Experts of a small language model.
Size: 9 layers, vocabulary 2048.
Experts: 128 SwiGLU neurons an expert, 1 pick a token, a softmax router.
Training: a variant of Adam for the experts, 509M tokens.
Below are experts of layer 5 (counted from 0) of a mixture-of-experts language model. Rows are named router (the router's row for the expert), gate (a neuron's input weights, with its number), up (a neuron's input weights, with its number) and show model dimensions 0-127. Each number is 128 + 32 x the weight over its row's rms, rounded and kept within 0 to 255. Numbers have three digits each.
After each expert's rows: a language model's description of what the expert responds to; "comes after" lists some tokens at least twice as common just before its tokens as in all text. This comes from a sample of Wikipedia text that the model never trained on. Tokens count by the router's weight.

# expert 35
router:116213112163119156135137140132104101152135134131086138111196147127083164065158179117106142100100160097156148080173100108099079120052085176114095132156115146128096094114111103098119143128146143120121121115136196132128089138099118152128188163191189139067147072138091119212089108089143078080151105100155116077106158125150127137128120171117061131157112100094194151158101135128148127139147
gate0:155131155110100097142114140100101122127091128185114132132161183117103119094137138125176110127158055090063165144081096157134161179152077109174174136142074095117135104114131143166153124077107141137080127183121151119116080167181162182081180092157111180199084110095160161135133136107142116096190092136152117097198111141124105131094084180062148109106154103149119172161132112152091101142107
up0:207139136126112120182140048130174113119166122088174108142130128099136144114089104110129137147153139125102109191137158086123163130111180115126136175111084074141159110130149138123116122113098146148142122171134140093134177128166129119079160081181165149080108166105106105131065113088077111137139151154128187177138096167118150105110054116090168127196161082099140131127151120186178211178087
First lowercase letters of words after a space, such as p in pandemic and pm, w in went, ch, g, d, b.
comes after: " ", ".", " (", "1", " 3", " 1"

# expert 13
router:137083140096133169132159124088148092145131174141179155111147120126146118121120194127143107105118147183183108116159113141157109185199142135137147150148122140225091128120158146140082147166085176201098099107154140109133151098113095191164168149141149127141181099143143133161119169152114153116175149130152170161138168095168077160113130135208139079087129105156137079082197086094176141135112
gate2:134137097115130098094098127133130188115130064146095121222037130125100158076129096111146106134147122141090090126089178187129073115158136087193062114166084136110157174110134129140161103125184032126150204152171090137113121124166092157104137119095146127141093137104110162092088144134119107185119094112078108138106088115141138131144090101123124122113134102152158139088175103140104139167170
up2:117181138116168198146070144149123107137079179168112166071145104112140135119149119127114121112160154112100145102133026155137105105130119097123129059121100209094093098121097164107118108122174134149099078120090102191121079085170104111178129148124134129088130142124192073051169132151145189167123111139156122119105110064164143146138128148124127119130121116112137187130092121110209111099133
The words and, as, than, but, including and like in running prose, especially in such as, known as, as well.
comes after: ",", " such", "s", " known", " well", " and"

# expert 2
router:066077117116113175096129147135091150158095162154153133120184152177181167181139136077170183082147146169162168088134205052166200121068166104181137161139141101130175106121100167169103112101147151125099131117150133090137103119137113151095115144094110101134155087128072122163095079139127084136092142115128083118147104153148107129092144113191149165094131121113079095129133127148151068101089
gate6:115165160159173119147123150137083135075117122136145153114112120107137183124078146120076137168104135127102147117143157158089116117134075121104093181143130140169104175108111101114105144073096113116128075084083157134161116103104120126065208177176149137071128101058079145130167136157108153105119159110141067131163106142115159022058073141097087136156166132088134145141134103155087112132185
up6:120146134108128138107167105116130132075155125171090090126085150122149085106107193130151151094091087108150115133148094097123153155108140181100112113041100171121115130164150134141115105141119140140125101184152135127096099128161192166101120072112190104081101114146118131135181231100140104185145094172166055114116135149129130161188109176098092171145130096093136118191106107053098155125127
Opening quote marks and currency signs, word pieces like yet/got/isotope's ot, and blank spaces or dashes inside table cells.
comes after: ".", ":", " |", " of", " \"", ")."

# expert 4
router:154153103113111178111166159124144088098136158065124175029166156155138143117162130109105151073095154143136128133171082079148114089176138154094169155174161134167139122157143159116100136126160154172063133079173165109164106145127101155185108135091134101115173152169158108142136153096080103101126171070152138095099201115153104101153148169204109101113137155125096159103137080083158104122111
gate1:147168184110119155087124083112095111099087151167133074178169063157139122096157129103157092171138172127083154182093093117125152143082153130142106095111116187132084167112146146160115172096130084107115121185082167092115139123145087138067121091182173161121099096122079154114155164149136160141106048137050118204090148183100114127119136128126140157076126109074115100115127141128160140107126
up1:128080140079158145089138140172083116091119066154088126087136154128152154136189144124105159180081101121149105114111121097081127150135138168097140092148097125143112196115133149045058157105097140201099120167057129146141087089128126120129117080158137123136108065096152061077145108122174145168112161146115138172112105125166157096079095126145182150130118137165102163092125093105142135206113
Opening pieces of capitalized names, places and teams, plus plural or ending pieces like s, es, e; e.g. Port, Vi, Bra, Hungarian's'.
comes after: " the", " |", " ", " A", " E", " The"

# expert 34
router:140157118117085144125134090090107168124092138128093110129128129070140122156094113145123157075185132112126113141111097115069075095094134096136093128166162089093119198199094137096131093114165143105103128167146159129064143159115114154114066145134050109175098140149092111138091126047149162164084129137084107099116111088150140103100128172095099124107067032193083143169127124098105129136139
gate3:096124118170137150132085096158057162088132089110123122182121085062135180166139094123090091129180114168143106116137086167168174084157086160111140159093112087064135103150125078077137102222145138060119087147128140136076180125099155130192114104070141142145103109126097176159113134153113158114104134066106133138164109129116141134132121104158076124184106100089124123125074129123104146115080
up3:131147124081110166082072101089105112098183106144117184141151101136149169122078111119085157090165167157134174134109149098108060094103111155121137107125126094096129181090148158150135107114102127116140066111132077143119176105211178097111167061156170150066113091114137147087154024154141156121144103115153132099094128119108197085112100106166117123068107157119149152160164148121119138104123
Middle pieces of longer words after an o-ending piece, e.g. Demo-gra-phic, Cosmo-po-litan, Rho-de-s, Kolmo-g-orov.
comes after: "o", "mo", "ho", "lo", "co", "to"

# expert 3
router:128165101087118147111105145114123130170095188095094196137126117121174182133082061093091127106154174113147110162133137116109089162168119179143162169108161116068116135146159146144147106084153100189136086156109175064088052131109146158079111123139105163133130158138169148092167103153092093157135133135068100156135133164132184140140156180126136169155096108049129151194124099141103164163141
gate0:141057062097130135125067147136123156093100106107145049175142186142143113131120140135119083198203131063197151131111161137128187131125066077147128178070129125140126099148172109125130136133097126138130153167153146072086114125148106180076124106183070148160117150136117177129118121134137106141074180140121156170181124140143136155129101121162158084136101121098175160142091123154094155157158
up0:083129096122091155152162140172156107105159151138153203101085140079110111118168117140117113121126111122136091186166134133078080130168134135137092100176127082145145130155141145056153099130129176120101136104089116107149107133203113124171121162178189188094134129109098073152072098192124203139231117104085118066136167096140108133107144100110142151146154147160104159078119143126098133141119
Middle syllables inside names and words, often after n or th, such as on in London, g in length, con in economics.
comes after: "n", "en", "th", " An", "an", "al"

# expert 41
router:155153104110114178115162158126141088099135162064129176030168155155138142116166129113106156069101156144137129135169078075145109095175137152097168151165162138171137122150144162116102134126155154175066125073174165109167106148134103154186107133093139097116175153168157111148132159097084104102135170071153139088101198120157101103152144170203103095117129156130098157105136080083156103122106
gate1:116090141140132119090086118189105154176143111187132105192097144096084134209148076111129120118153121070095126097089095222111054132068103109128144139100107138105066108099148086072191139088100140076128159151132136146045117086133159155123100185151100149075090165120106098113104129103105147155116076140121093130147098112111139129095164107066142115119144127135113118161139125164099134119132
up1:178102182166097129154153120125133157243217117148173128156165127151131095122119151099116112117146098131088118118082112086129154117115146084113155166081145149111104142132138141105110139151115127118116175122103081134078162050152162180152100156130118134134145113167139101171158129146119044144229093097189116049111108153156136083152147125117124133109124121117079145160166122101085113141117
Pieces of proper and place names in lists and tables, direction words like North and New, and year digits in taxonomic author citations.
comes after: ",", " |", " H", "y", " K", "w"

# expert 44
router:111133115144140078116177149107155188080092141140108151099131159178155127145128131139079173144108178129115119102186080099119148117134112115074148149103157192091070117096115106097151148140159191151163097100125093179144179068081060125143121150087113094073154052149099133152212106139145107147127161139122170111085135054118153118134093145169106088154158181179120151130153133128157115122137
gate5:106089129114132145160088144111127122181118133128125073169163163119113087154152179123100148105176109108084076092109172102106156132129128094148110123088093160051108152108111085171121156147141140113154193138142110066157123163148143203095170165061131129147095139036158171126165082128153126095198109106124084140131139119076116117177112124133140167093113173174126165135085146141059136113090
up5:137165097100113144173196142127082180114131148087122152097081062121154104103090126075150090144176131132081118132117158115192157095112067116108061169135159115128115156157100159179147174123107104169191103165148081074146103091136124122156120089138105130134110134166172134134160174073088169152102194120097140083115168067147161182117140148118165134107121127120079167122132189146141108118086
The piece c, cc, oc, ac after a syllable start in names and words, e.g. Pa'c'ers, Su'c'ceeded, Lo'c'al; often in accented-language text.
comes after: " P", " V", "P", " Pa", " G", " Ma"

# expert 39
router:157154100113121171106150165121143089104136167060129171030169153156140140111156125113106160071094161145140123126165087081144114098169140152097167159164161136175140110148143173125098135115161153178058135077177161110164112157133111155189098134100139099119174146168149113157131162094086097104134163063144141090102200116148099103159140171198112092116134154133094155106136080090159096118112
gate5:171192099163090112129115136165122171117114099163129103141108116081140157191140175152138150153079144127109152153143086215117149128142143136111138175174134156098096089119132146117110146125124099147139142141145112094150150120126138089124132125189094096125097133140182122168082127125126157108107056116152159180161147126106188103141102129062154124059167137157204043177098165172081160113196
up5:176151166110114134076113194119076141110129106169122117121106133110145159159083143152175151146086168157114156152096088153118051157124099090099102162171113146164154144077124155086120131150039118159160136103147177096153076052162138077109134167094139198128124106149049127128094141088126151110093152189129149140101107118104120123141108099114138127116107083183105168119098121086166198150126
Letters with diacritics in Slavic and Turkic names, such as č, ć, š, ň, plus capitals after quotes, such as M, F.
comes after: " \"", " |", ";", ",", " and", " ("

# expert 30
router:143152156210134164048115147162127172052055155107119156112128124130139134117136150117138179116096095116147125124196127123146175139154084151106143126156181105093129055136135102134092123153145169128080135153154171130170070134178117132148123136094161137107154065184148099171112175153125157105144127116122131120139191114152086114135158099184127190134068147119127171164114086099135073175085
gate0:130040157127168077095169153139107143159176128150162153104157078106174167148118149179167157154043106139107186125116085161132188172134122150154115118163135152171140111119142122114156119094077168083165102205130090178143120095142097060216104079117130113131118127117126105131141133145138147152138108149134071111163082169153102178077092165118125151116098128132120141183103167130163132134121
up0:088109088109148165175171181155094152115093137154142093142143157166132106101151181086065107156144161108140118149085097105160088076121111072142119115182151148177121150101109134069158118144066083183108133076118061103097136130139089131069113150175086112126165177122136134078111146141097087075050128080180122153101140124166134094113159126122104095099147111155080127108081115093177134124120
First pieces of capitalised words in song, episode or book titles inside quotes, plus colons and full stops ending title parts, e.g. Sa-y, Ne-ver.
comes after: " \"", "s", " 2", ":", " 3", " and"

# expert 26
router:181122184187109132125158115114123141139138116133108148176072138135108140125135145155125121109136109134173138095098140149126112150142126167147131038137167167160164171084140135080102083166099025068184122151181059193125131156138148082122137140102142156141116123089065127074098162148111156088145134123089156160109081133126083087153104124109127094153182106083198087143149170117152139134148
gate2:151127174131117083094128118132124108103093168159125144088150110146074164190125196121097103144104147109124115135121063152122181109092193176119100111170119105137144143198143150135089147168173086172101156082137118107086187116111183117120067106090105183136124112114126091084142144154116170112130150062107110093089142143190150157106202096154201167107161146119115158105175154130116158117157
up2:159128149178121167123195121072126129129135110143151098099101237126112102131119110105112117113103157128132067173083127147093201099137097165152126128101138061179127130143136141153117152178175119097095177107134146089117153188167133122140049158149112123093116096079118115148124070096132075185093128059141130121106150167134123135129102135138160165100223093092099103122138153118110162151149
Numerals in dates and quantities, especially year digits after 19 or 18, days of months, page ranges, million and century.
comes after: " 19", ",", " in", "–", " 18", "20"

# expert 47
router:088056117160142134118106137133137137140108157155098095121169144132108184083181141134174106124127142127121120121095144118121191080111129129089158139104097171159154050122079142151156115166153063148135144144107071099168107154088089134123124146102097075117119154119201116032142098099127163170140114140113157151124195185117146179156137188159188146182138113097130155072088114159165142160131
gate0:165133089123052157093153070093121153137083086084101112111132145121140116083099192156127110169075098140099093166144158112090136142124125125115064097098140147122160109185151141172167193156081129062184195166080161145078175127129137155122164107162119181197121130194128096142131170123094079117152138128148136099083126122108131136140089128128102114168113148114133058100130103092120123176128
up0:165168089172143147082102114119110082099110184156117109141132186097151161137143177101117070132157141138074153099053121153147095145113139065143182131071162150109113146094142186135098083089129091104182064154141139087096153093180121099153093190136096097213117119092154139102085158080098120108132133143062139144124140130103084140171171119109131152147093130104170131160130128145102145177135
Pieces completing words after a short start, such as ig in Eligible, te in Instead and Alte, s in Sessions.
comes after: " Al", " Ch", " J", " Har", " El", " Jo"